python train.py --lr_router=0.000503 --vocab_size=8192 --train_tokens=298300000 --dataset="wikipedia_en"
Below are experts of layer 3 (counted from 0) of a mixture-of-experts language model. Rows are named router (the router's row for the expert), up (a neuron's input weights, with its number) and show model dimensions 288-383. Each number is 50 + 10 x the weight over its row's rms, rounded and kept within 0 to 99.
After each expert's rows: "mostly gets" lists some tokens that are sent to it at least half of the time; "comes after" lists some tokens at least twice as common just before its tokens as in all text. This comes from a sample of Wikipedia text that the model never trained on. Tokens count by the router's weight.

# expert 22
router:56 55 64 41 70 42 34 55 34 42 42 33 69 55 57 48 35 57 74 48 59 53 50 61 48 63 56 67 63 62 47 51 56 53 44 48 67 46 57 48 65 44 49 47 38 51 61 40 51 47 52 55 55 52 58 39 59 68 66 42 65 64 51 47 70 67 51 56 36 59 64 59 68 67 66 52 53 61 70 48 55 57 53 65 53 35 49 54 52 61 47 55 46 53 49 48
up3:55 45 56 50 52 50 56 53 71 46 52 54 41 47 40 57 57 78 35 73 57 43 53 48 45 42 42 42 58 52 63 43 44 50 44 63 58 57 44 66 56 60 49 52 62 59 61 51 47 51 51 54 49 59 36 50 55 34 52 64 42 47 68 46 28 41 64 67 48 46 53 37 49 58 32 53 37 40 51 57 39 55 77 57 65 60 75 49 63 45 40 39 58 64 58 45
up4:41 60 53 66 37 45 69 34 42 53 47 56 57 57 64 66 66 45 36 68 47 44 43 61 32 57 54 38 51 51 45 43 59 38 60 58 45 49 53 50 66 55 47 58 28 57 27 69 61 51 50 37 54 67 48 49 49 43 39 39 50 25 63 52 51 28 36 46 50 69 48 35 48 34 56 56 37 58 48 50 47 49 40 52 57 46 39 41 68 45 47 40 59 40 53 47
mostly gets: "MF ", "Votes ", "FW ", "Candidate ", "Apps ", "Win "
comes after: "| ", "|", "–", "201", "202", "200"

# expert 25
router:41 53 51 45 51 44 44 39 51 55 45 42 47 60 37 36 46 54 47 40 57 52 53 32 60 56 47 54 40 51 39 46 55 47 62 38 43 71 50 75 58 41 44 49 56 44 66 37 40 58 54 45 49 75 52 49 47 47 46 54 42 43 54 49 46 45 46 52 51 51 52 53 70 52 45 52 69 40 65 65 57 65 54 56 55 49 46 54 51 55 40 54 43 70 45 64
up3:56 39 58 53 62 54 39 43 48 43 39 32 40 55 39 50 46 74 53 57 54 47 38 50 61 56 47 45 43 44 39 62 46 23 46 43 54 48 41 55 76 64 47 45 31 63 43 47 64 52 61 43 44 52 72 36 45 62 41 53 55 58 63 37 42 56 46 44 44 59 45 76 69 32 55 32 39 52 42 43 30 54 39 49 29 46 48 50 48 52 69 57 47 43 62 49
up4:59 71 38 45 53 37 69 42 60 57 42 66 40 58 59 44 49 36 47 45 51 59 40 42 41 67 57 53 53 69 42 48 51 30 76 43 41 54 31 48 46 50 46 43 69 44 43 51 54 55 36 50 51 44 49 58 41 30 60 38 56 32 75 34 58 57 60 44 38 54 43 41 44 42 58 32 36 52 53 52 38 71 43 51 19 45 54 42 65 80 53 51 52 45 40 56
mostly gets: ",", ":", ".", ").", ".\"", "\"."
comes after: "1", "2", "0", "3", "4", "5"

# expert 21
router:72 54 37 37 42 45 60 47 34 57 29 40 35 65 51 46 43 56 40 54 62 55 42 65 50 58 49 48 29 52 61 60 48 63 43 57 58 52 40 41 57 54 49 58 63 42 54 55 39 58 60 32 71 36 57 70 48 58 61 55 68 41 33 54 53 45 43 46 56 48 62 57 59 54 46 34 40 54 45 52 53 60 49 51 50 35 46 47 32 52 43 63 58 57 46 40
up0:55 42 37 56 39 46 39 57 48 55 54 44 46 50 54 60 61 40 58 54 36 27 50 49 48 72 32 41 52 47 56 53 49 40 58 55 49 49 48 54 53 53 65 47 50 32 39 60 46 54 44 61 51 56 41 22 54 49 61 41 60 61 76 54 47 61 44 52 43 45 44 41 39 67 39 59 67 71 37 50 52 56 52 48 70 35 48 52 56 59 65 38 55 55 48 48
up1:36 70 43 39 38 46 58 42 54 56 59 60 52 49 41 45 41 57 28 59 53 55 50 47 58 57 57 41 52 56 48 55 44 39 57 41 68 54 75 54 29 63 57 46 42 36 64 55 30 49 70 56 60 61 44 45 37 56 43 56 32 60 37 59 73 60 50 23 43 57 43 53 52 60 31 40 46 52 67 61 40 55 38 57 39 56 50 38 49 49 52 49 51 40 39 47
mostly gets: "Ac", "sec", "produc", "struc", "spec", "offic"
comes after: "- ", "==", "the ", "== ", "\n\n", "In"

# expert 0
router:56 42 30 49 47 46 36 62 47 56 67 66 54 64 40 36 47 53 68 59 40 69 50 51 48 46 61 47 66 58 71 66 51 52 52 48 60 41 44 64 52 59 37 54 50 61 68 61 67 78 40 61 58 43 64 41 61 52 47 44 73 48 40 43 54 63 46 31 57 57 39 53 52 44 67 46 35 50 43 57 66 47 49 38 41 54 51 32 54 44 40 34 48 24 60 49
up3:70 47 52 32 59 58 49 49 47 64 53 61 47 45 52 43 35 76 67 55 36 49 56 37 56 46 57 49 34 36 58 43 37 49 42 27 47 53 42 60 52 32 42 57 54 43 53 49 56 73 28 50 64 54 52 60 57 66 38 44 51 61 61 45 49 61 66 45 52 45 52 59 49 41 43 65 48 54 46 47 33 46 61 48 24 45 36 52 70 36 50 41 52 34 36 54
up4:42 63 52 52 62 49 47 36 58 28 53 52 64 46 45 54 69 63 46 58 48 42 51 55 44 49 51 58 45 40 40 67 57 56 42 52 46 57 53 70 40 38 48 57 39 65 56 50 52 44 37 51 50 39 46 67 49 71 43 63 55 57 36 50 56 45 51 41 53 47 42 56 45 30 51 51 48 57 34 43 47 52 50 45 39 59 42 63 76 44 47 47 58 52 58 27
mostly gets: "He ", "she ", "they ", "who ", "he ", "She "
comes after: ", ", ". ", "s", "where ", "es", "that "

# expert 11
router:46 34 36 48 68 48 44 48 59 35 59 58 54 47 55 71 43 52 38 52 53 42 42 59 41 61 48 56 76 40 40 41 54 59 52 31 48 35 47 33 65 57 54 42 57 62 44 58 39 51 56 71 42 63 48 38 62 51 52 34 44 49 53 47 64 40 65 49 50 62 54 56 49 65 40 45 65 62 49 49 55 43 63 60 47 50 52 48 53 49 58 47 58 38 42 42
up3:52 58 52 53 57 41 62 40 45 34 46 51 44 51 42 56 52 35 52 35 51 59 69 74 66 75 48 41 43 66 30 52 40 40 60 62 47 46 53 34 66 36 49 57 32 47 48 52 57 58 62 45 56 44 47 59 59 31 44 34 56 62 43 54 45 60 50 66 47 52 42 55 25 58 45 50 53 60 52 45 75 34 68 42 56 29 53 62 45 65 34 45 43 35 61 58
up4:62 58 61 65 60 50 63 60 55 37 49 71 26 53 42 52 64 28 38 47 52 51 34 56 59 35 44 24 64 36 41 46 45 52 70 41 48 63 50 35 55 63 52 54 40 46 46 63 54 57 44 50 55 52 31 57 45 34 55 50 56 50 40 52 52 54 32 54 40 43 61 54 42 48 59 53 44 53 38 40 45 68 62 45 59 34 52 61 45 49 38 40 52 48 43 64
mostly gets: "ENG ", "FRA ", "ITA ", "GER ", "ESP ", "ARG "
comes after: " ", ") ", "\n", "1 ", "2 ", "3 "

# expert 10
router:54 37 54 45 64 49 39 43 67 64 74 65 55 65 55 45 52 59 47 48 69 40 54 39 42 41 59 62 37 36 44 71 44 38 66 53 62 51 42 62 64 30 33 56 54 43 36 38 43 52 47 66 50 44 42 45 50 60 51 53 54 52 60 67 60 50 52 46 53 57 41 52 56 48 68 41 69 42 54 63 37 52 50 35 41 62 45 55 46 41 65 61 43 49 46 47
up3:50 61 46 60 48 38 35 43 39 40 45 64 42 47 20 60 36 31 63 55 52 41 45 38 55 47 55 53 65 40 46 46 53 52 43 51 57 20 62 46 63 47 38 42 71 65 56 57 62 70 38 44 40 67 49 63 37 47 49 40 58 59 54 44 46 42 49 59 58 50 55 51 52 54 48 49 54 56 70 44 31 79 66 43 70 52 49 39 38 36 56 48 49 54 51 44
up4:49 45 47 55 45 33 49 68 49 53 50 54 49 59 41 55 44 53 51 33 59 46 42 44 57 61 52 64 55 58 35 44 66 35 55 50 41 64 45 67 62 54 48 55 54 38 56 48 49 54 67 65 46 50 55 68 60 44 69 45 58 64 55 51 49 27 35 39 50 55 39 45 47 57 47 50 43 53 29 41 42 26 49 58 41 43 58 57 54 46 57 40 64 59 33 51
mostly gets: "== ", "=== ", "- ", "==== ", "Height", "Your "
comes after: "\n", "\n\n", " ", "Candidate ", "Party ", "by"

# expert 28
router:57 50 60 45 63 47 69 42 51 43 38 33 50 39 57 46 50 39 36 66 56 62 56 48 49 67 57 36 62 59 35 56 43 61 41 66 47 57 53 54 70 37 52 48 51 64 48 37 67 43 51 47 49 62 36 28 53 45 69 44 59 41 46 48 42 48 59 55 26 53 53 55 53 53 53 38 55 51 38 35 54 59 46 46 59 38 37 51 62 51 42 56 51 61 52 59
up3:49 78 56 49 54 56 35 35 63 41 41 50 45 37 49 70 27 55 52 48 38 57 40 45 55 51 60 56 33 53 57 59 72 60 31 49 37 53 30 64 39 49 30 42 44 51 52 49 51 57 46 58 49 46 66 45 66 56 48 51 49 58 69 38 50 48 72 34 63 57 62 45 35 50 62 34 46 50 40 45 49 43 48 52 50 64 44 27 56 52 44 58 60 55 37 62
up4:59 62 53 39 53 54 61 35 73 31 32 50 31 69 52 53 47 34 44 52 52 52 57 56 66 50 59 46 53 41 42 39 56 61 60 67 51 50 45 37 49 57 27 59 54 50 40 42 48 62 36 35 45 47 61 26 41 24 39 50 44 42 71 65 55 61 65 43 59 60 44 49 66 55 47 50 53 50 50 62 55 45 29 47 71 56 50 49 54 57 45 49 51 44 33 45
mostly gets: "000 ", "million ", "km ", "kg ", "00 ", "sq "
comes after: ".", ",", "–", "km", ":", "/"

# expert 18
router:70 59 35 50 48 58 58 55 40 60 62 50 56 40 50 51 66 54 67 33 49 55 52 68 73 55 49 42 42 48 63 45 42 46 52 48 28 41 45 40 55 66 47 40 55 52 68 60 62 78 39 39 57 52 51 41 47 50 39 34 53 38 62 53 42 50 58 59 50 58 49 52 37 77 61 48 26 62 45 68 38 27 56 59 51 52 53 42 38 53 40 49 50 53 57 38
up3:36 52 56 43 56 62 41 38 45 61 40 53 44 37 46 68 67 44 54 50 41 39 44 60 39 43 61 38 39 30 63 48 41 42 36 55 43 47 52 39 45 70 44 74 55 55 70 50 55 58 34 61 41 54 51 65 53 60 47 40 53 48 51 45 58 50 56 51 41 67 48 53 41 43 58 54 40 62 66 60 37 51 46 40 54 58 40 67 54 44 43 43 55 50 62 53
up4:44 40 40 52 54 35 53 55 41 38 57 61 46 57 37 62 38 50 54 26 38 43 49 47 62 49 61 49 47 48 35 60 47 45 45 47 57 37 48 66 51 50 59 53 65 49 44 56 44 50 46 62 53 57 50 39 32 46 57 46 49 45 61 47 51 47 40 41 55 54 43 54 65 44 45 43 61 35 63 29 66 50 57 49 54 67 69 52 37 54 33 58 62 26 52 59
mostly gets: "when ", "while ", "before ", "after ", "After ", "During "
comes after: ", ", ". ", "one ", "ed ", "due ", "part "

# expert 24
router:46 68 51 50 57 34 31 51 49 61 58 55 46 44 59 43 39 48 58 53 57 57 61 73 48 52 52 44 32 71 60 59 49 35 41 43 43 47 55 51 41 55 33 46 52 39 48 62 49 44 52 43 39 44 42 65 51 55 60 58 33 51 44 48 39 60 57 52 50 57 49 42 66 46 49 74 56 60 63 43 38 49 50 59 46 52 55 61 54 45 51 45 53 52 44 58
up3:46 52 48 61 59 53 54 39 51 60 52 23 48 54 62 41 44 37 57 41 46 52 56 33 23 66 52 36 57 42 47 46 52 48 47 48 25 45 30 65 60 54 47 62 56 53 29 58 54 61 44 47 55 39 48 49 47 46 51 47 58 55 44 54 51 61 43 44 50 50 61 46 47 30 55 45 58 63 64 38 51 78 71 52 59 50 53 67 58 40 45 30 63 43 50 50
up4:39 73 49 53 51 45 54 43 55 63 48 53 48 54 66 31 53 54 47 60 59 51 37 57 54 66 47 50 38 48 41 35 42 50 38 32 46 44 44 82 47 55 58 62 48 66 72 40 48 60 40 57 44 48 43 43 50 55 46 57 54 50 53 42 32 71 56 35 40 33 39 41 52 49 44 46 32 47 47 64 44 46 52 59 52 42 42 57 53 47 53 46 43 55 50 55
mostly gets: "). ", "\". ", ".\" ", "There ", "because ", "there "
comes after: ".", "==", "===", "s", "ed", "es"

# expert 3
router:48 61 54 31 50 60 39 49 30 32 74 49 55 46 43 54 48 70 62 39 50 69 54 46 48 55 51 57 53 26 51 47 46 49 62 49 42 41 47 51 60 35 57 47 52 57 46 38 23 47 59 45 64 46 58 53 45 61 60 54 40 53 40 53 42 45 56 61 44 41 57 69 64 48 81 31 63 62 62 52 60 45 38 51 60 38 57 43 61 44 43 55 43 59 52 42
up3:72 60 38 38 62 44 47 43 47 25 45 45 56 64 49 52 54 55 71 48 59 48 49 50 69 36 78 69 83 31 52 48 55 51 57 74 47 54 57 58 59 50 55 40 49 42 43 46 38 59 46 48 43 48 63 51 46 54 45 62 48 48 51 43 43 44 49 61 49 31 50 44 39 50 76 31 51 57 44 63 37 40 52 51 64 61 65 54 50 54 59 39 48 56 50 39
up4:45 61 36 66 45 30 56 29 46 42 52 51 47 41 63 45 68 45 46 49 33 55 67 59 48 73 49 42 38 50 40 67 68 39 44 55 52 65 46 60 38 58 45 41 47 75 55 54 49 59 42 42 42 60 58 44 51 38 40 47 48 44 43 44 53 56 65 60 62 42 49 56 49 65 57 50 53 31 43 48 35 35 51 39 59 46 56 55 68 30 41 48 43 60 61 67
mostly gets: "|", ";", "|---|---|---|---|---|", ");", "\n    ", "|---|---|---|---|---|---|"
comes after: ")", " ", ".", ";", "|", "information"

# expert 4
router:46 43 48 42 66 50 67 71 38 46 48 28 65 41 69 42 58 55 48 33 51 59 59 57 40 35 45 55 49 36 43 54 48 54 58 53 43 41 47 56 48 41 49 71 36 45 59 39 73 45 54 58 61 41 54 44 38 51 66 50 48 76 43 66 39 44 44 60 52 46 54 59 51 65 50 47 57 35 49 55 43 45 44 60 43 53 35 60 44 50 42 58 50 46 56 55
up3:48 35 35 55 60 24 69 35 52 59 34 68 62 55 57 47 55 48 51 63 44 41 44 70 69 52 35 35 37 52 43 46 58 51 45 55 50 52 56 66 65 42 76 40 64 71 67 44 41 47 51 44 36 34 54 26 53 44 52 59 42 43 59 38 62 65 49 49 46 60 46 74 58 46 50 69 44 43 46 57 57 47 50 45 37 39 70 30 42 46 68 44 65 42 45 43
up4:46 44 59 35 35 67 50 64 62 37 56 51 45 48 51 50 52 68 44 38 49 45 45 51 46 44 69 26 55 39 55 50 36 49 53 50 38 45 53 46 54 49 61 39 40 55 25 64 43 61 45 39 47 51 40 61 60 57 48 49 39 39 51 51 42 31 40 44 62 45 44 54 48 39 54 41 50 43 47 53 54 42 61 43 48 50 54 58 67 35 38 49 52 60 65 45
mostly gets: "199", "202", "201", "200", "196", "198"
comes after: "(", ", ", "in ", ",", "–", "| "

# expert 17
router:53 39 36 49 38 58 51 38 67 47 63 69 64 22 60 54 45 61 46 52 29 57 52 65 52 53 45 59 47 37 54 45 41 41 41 47 39 41 36 55 56 39 57 57 48 42 37 57 57 39 60 63 41 50 52 51 54 77 51 41 43 36 45 47 58 50 57 41 45 65 45 48 44 60 37 38 58 38 55 43 56 45 51 59 48 58 52 47 62 45 54 47 45 40 42 51
up3:54 45 32 43 61 59 53 58 38 53 50 49 49 60 48 62 53 52 32 53 44 64 60 49 65 41 65 46 49 58 33 58 56 63 70 52 60 58 41 46 67 47 34 42 57 50 43 56 45 56 42 28 52 68 59 38 49 44 27 26 59 59 73 43 39 52 52 41 56 43 44 54 52 50 53 49 57 46 40 51 65 72 64 45 58 53 45 52 37 56 43 48 50 49 27 45
up4:45 46 58 70 55 72 27 60 46 45 41 40 43 44 50 54 55 56 65 33 63 43 49 45 55 55 46 51 43 54 52 59 51 47 64 52 60 53 55 44 42 55 55 51 53 47 53 43 52 56 42 37 39 36 58 42 49 45 55 52 38 59 50 48 41 52 37 61 58 52 44 38 50 70 52 47 50 58 25 67 39 46 53 34 48 47 52 67 63 66 33 38 44 39 57 35
mostly gets: "K", "I", "U", "Y", "L", "CR"
comes after: "| ", ", ", ": ", "(", "- ", ". "

# expert 37
router:40 65 40 47 35 61 53 36 44 46 45 58 58 51 42 39 62 56 44 54 45 44 41 46 59 48 64 61 39 45 28 49 40 29 48 62 48 47 47 53 36 39 53 62 49 56 58 57 64 60 33 52 63 39 62 55 63 54 41 72 45 54 69 37 67 52 51 44 59 54 53 47 52 42 43 45 38 39 53 55 50 69 60 55 41 69 66 60 53 37 60 59 48 46 49 33
up3:60 49 46 62 57 56 46 68 48 34 43 42 50 52 33 51 56 61 37 40 33 55 50 38 75 40 61 39 54 39 43 50 45 36 53 61 67 51 56 49 57 57 59 47 54 37 47 54 37 58 37 32 56 49 64 57 51 64 49 50 49 68 58 50 72 57 64 53 53 69 39 53 76 69 53 54 45 39 47 55 48 57 41 74 54 48 31 53 52 62 53 53 53 66 57 43
up4:43 63 44 57 50 36 61 57 51 52 46 63 52 55 46 41 59 57 58 62 41 48 49 44 91 54 44 37 57 65 54 52 44 52 47 52 77 37 46 55 47 57 48 57 36 54 81 44 54 50 48 49 55 45 56 35 48 60 38 53 52 37 55 38 61 40 47 60 60 34 39 58 42 61 39 71 57 48 39 60 52 55 47 51 57 51 54 43 45 59 51 51 59 59 46 53
mostly gets: "been ", "dis", "whose ", "important ", "their ", "being "
comes after: "of ", "'", ". ", "to ", "is ", "with "

# expert 35
router:53 55 50 46 45 47 53 61 41 46 40 44 52 39 39 65 56 48 41 40 56 59 67 56 57 57 49 37 49 69 46 43 34 37 56 31 55 57 28 44 56 44 46 38 52 37 39 38 55 49 65 63 56 44 33 60 46 58 41 40 69 45 47 40 51 44 41 52 45 48 27 39 55 55 31 52 62 51 46 60 51 56 42 53 39 53 37 69 31 69 30 55 44 66 34 42
up3:30 52 53 43 46 43 53 41 47 39 41 58 51 61 33 40 53 67 63 46 51 51 49 47 31 42 57 60 42 66 62 56 35 61 53 51 52 54 41 32 73 37 53 54 54 36 73 51 43 58 35 55 45 38 71 62 42 75 56 49 44 40 66 49 54 47 56 41 50 53 35 65 49 55 36 43 59 45 47 42 38 62 41 45 73 50 56 50 46 32 55 57 52 58 67 55
up4:61 37 40 61 52 53 38 65 56 35 57 70 44 42 37 40 63 81 59 49 58 60 47 34 52 27 62 38 69 42 51 31 43 37 48 39 73 46 66 28 39 62 51 61 58 38 57 65 47 69 50 56 32 59 58 49 51 49 58 47 40 55 56 62 55 32 67 29 54 47 56 67 50 67 36 43 45 58 61 56 25 55 48 49 50 38 63 41 57 39 56 53 57 64 36 33
mostly gets: "\n\n", "=", "== ", "album ", "debu", "album"
comes after: ".", "\n\n", "==", "=", "===", "|"

# expert 12
router:49 41 54 46 43 46 57 58 46 31 62 37 49 47 48 38 48 34 49 34 47 43 54 59 38 69 59 38 48 55 54 38 60 68 42 40 65 32 52 57 57 51 63 49 46 44 44 48 52 56 61 47 62 56 37 46 60 30 39 55 53 62 46 61 47 57 36 50 57 37 42 33 60 34 61 53 38 66 38 44 62 31 71 54 65 37 60 59 58 62 49 42 52 52 55 49
up0:59 45 36 54 42 48 43 52 60 55 56 52 44 34 63 62 51 61 60 46 56 29 45 55 46 32 40 57 43 34 39 61 63 43 59 48 43 54 39 56 35 55 50 47 44 59 53 50 32 51 44 67 54 50 62 57 44 47 41 65 36 48 41 51 59 44 46 39 42 43 47 64 54 60 59 39 24 42 56 46 53 57 48 71 59 55 43 54 52 57 38 50 66 41 42 32
up1:49 54 44 58 39 56 52 51 48 49 43 70 62 49 57 57 30 41 32 55 51 50 45 50 48 56 35 51 49 60 34 37 57 33 64 39 50 68 45 61 63 43 58 70 42 55 48 41 61 61 47 54 44 51 56 46 41 52 67 42 49 42 49 42 42 57 55 51 49 70 63 58 55 56 72 36 64 36 53 33 58 65 40 39 65 55 48 57 47 54 50 46 37 61 52 46
mostly gets: "household", "population ", "−", "Swing ", "Population ", "households"
comes after: "0 ", "% ", " ", ") ", "1 ", "2 "

# expert 20
router:40 58 54 73 50 27 49 33 55 56 60 62 57 56 41 33 37 43 28 35 58 61 45 35 39 53 54 61 59 66 44 47 57 44 58 54 75 34 63 58 56 42 45 49 46 52 43 55 58 46 55 66 52 31 53 65 54 69 61 66 46 59 46 55 40 61 40 42 47 53 46 35 36 62 44 60 44 49 58 53 58 45 60 45 55 49 60 55 36 37 61 58 44 55 57 29
up3:52 48 39 54 55 58 49 55 55 47 43 57 52 54 35 51 55 51 54 47 33 38 57 47 35 58 50 41 59 57 64 58 51 63 46 40 44 46 35 55 57 49 46 55 77 44 66 47 33 55 47 51 54 56 48 48 42 64 43 28 60 53 46 38 47 57 48 40 49 72 54 54 37 60 53 53 52 34 70 43 57 41 42 59 43 41 54 51 54 53 47 48 55 40 36 45
up4:48 74 42 51 58 37 35 48 58 38 44 52 67 68 69 56 61 53 50 45 48 43 43 45 58 70 53 72 52 70 49 53 68 50 58 43 46 65 55 68 58 63 45 63 55 50 69 47 55 55 51 59 64 54 57 38 59 59 55 51 55 32 62 48 60 53 69 55 56 49 47 49 50 52 39 43 46 56 57 49 61 60 47 50 63 53 46 51 60 49 63 49 32 32 51 49
mostly gets: "Sh", "St", "Ex", "Th", "dep", "Comm"
comes after: "the ", "a ", "and ", "to ", "of ", "The "

# expert 13
router:56 54 54 54 45 57 44 34 63 51 61 48 45 46 42 51 54 61 36 44 58 50 46 24 40 56 45 48 59 44 36 56 47 42 35 54 47 51 55 48 49 51 45 29 55 53 40 57 33 49 29 56 61 54 58 48 28 64 52 56 43 37 44 46 59 32 44 56 62 52 64 53 53 53 63 46 43 56 64 63 47 51 49 58 37 54 52 50 65 59 55 49 52 35 47 60
up3:51 43 50 66 47 35 44 66 58 58 46 33 54 34 37 64 52 41 47 44 54 51 39 58 59 60 66 58 40 42 67 57 44 43 69 64 49 43 45 57 34 39 44 40 43 56 59 61 41 45 44 51 58 50 52 25 53 64 32 60 34 56 50 57 49 42 36 40 67 33 41 33 43 58 62 55 43 30 66 48 52 39 48 45 30 51 40 42 58 57 21 41 50 50 49 59
up4:64 58 52 66 61 54 46 68 49 51 35 32 42 55 63 65 61 35 55 58 38 55 46 54 62 64 40 62 38 47 45 62 51 57 48 57 43 43 54 62 70 56 44 47 47 60 32 56 49 53 52 66 60 47 63 58 23 48 53 58 48 62 64 44 63 54 42 39 55 62 56 53 39 36 49 29 54 39 46 41 48 34 50 52 56 45 41 49 51 65 41 47 48 21 53 44
mostly gets: "during ", "During ", "On ", "At ", "In ", "near "
comes after: "in ", "at ", ". ", "on ", "of ", "\n\n"

# expert 23
router:51 61 56 60 56 61 50 46 60 51 51 36 35 37 55 45 62 76 25 43 60 56 60 53 64 45 45 48 48 58 51 37 53 35 40 55 58 38 61 45 51 36 54 55 55 38 68 46 31 45 45 48 39 55 58 54 47 50 55 40 50 48 56 45 70 60 38 37 46 56 62 56 62 50 50 47 70 53 62 58 50 39 42 61 32 52 41 49 61 41 60 56 32 48 50 70
up3:61 73 43 61 54 38 53 58 52 47 47 39 36 48 62 37 59 44 53 48 63 64 41 55 27 61 54 38 48 49 47 49 64 49 42 55 40 54 46 50 46 50 38 68 49 49 48 45 55 57 37 42 36 51 69 42 39 71 48 50 56 59 29 55 46 37 52 48 43 55 45 60 44 31 78 47 38 46 43 47 39 42 60 47 41 48 56 35 64 50 54 50 43 60 70 51
up4:39 62 69 57 56 50 44 64 51 49 61 51 40 49 55 41 61 65 40 45 40 42 44 71 61 46 49 41 46 59 70 48 67 56 52 49 49 52 55 43 51 58 56 61 31 38 57 60 54 61 33 58 45 44 59 39 40 47 69 47 58 40 74 45 34 53 30 40 60 36 58 64 46 30 55 54 39 51 47 43 37 42 45 39 40 34 44 40 47 50 50 41 55 42 61 47
mostly gets: "21", "4", "7", "September", "6", "5"
comes after: "| ", "201", "200", "; ", "202", "199"

# expert 2
router:56 38 53 62 55 54 46 59 42 61 52 42 42 69 53 45 41 54 51 70 55 36 61 49 33 46 43 56 41 41 50 53 50 62 44 41 38 29 55 36 48 28 54 41 49 61 41 31 51 50 46 56 67 50 35 47 61 39 43 61 45 65 39 54 45 60 56 42 66 57 45 57 37 41 59 68 59 48 52 48 55 56 54 40 54 58 38 45 45 47 61 52 45 54 62 42
up0:37 47 60 57 43 41 75 65 48 48 44 53 51 42 20 54 40 61 39 32 43 63 28 33 49 45 48 53 52 58 53 40 65 43 48 56 46 50 32 40 55 45 42 55 43 60 37 51 37 49 54 48 65 40 45 42 56 71 50 48 44 46 44 56 42 57 39 37 68 63 48 42 34 50 42 56 45 40 66 42 39 36 64 50 57 48 57 47 55 41 46 47 34 68 44 76
up1:58 46 54 45 72 71 43 34 57 48 79 40 41 44 44 67 53 50 63 59 42 51 42 46 58 41 46 58 55 50 52 47 51 63 35 57 39 44 50 42 59 42 42 66 50 51 52 53 42 55 33 44 45 53 51 38 41 41 64 64 60 38 58 29 51 54 63 49 62 56 37 52 36 49 53 58 54 46 54 55 54 45 45 40 61 52 35 57 61 51 58 42 55 57 51 41
mostly gets: "Al", "pre", "Ab", "Te", "high", "Inter"
comes after: "the ", "a ", "and ", "The ", "to ", "\""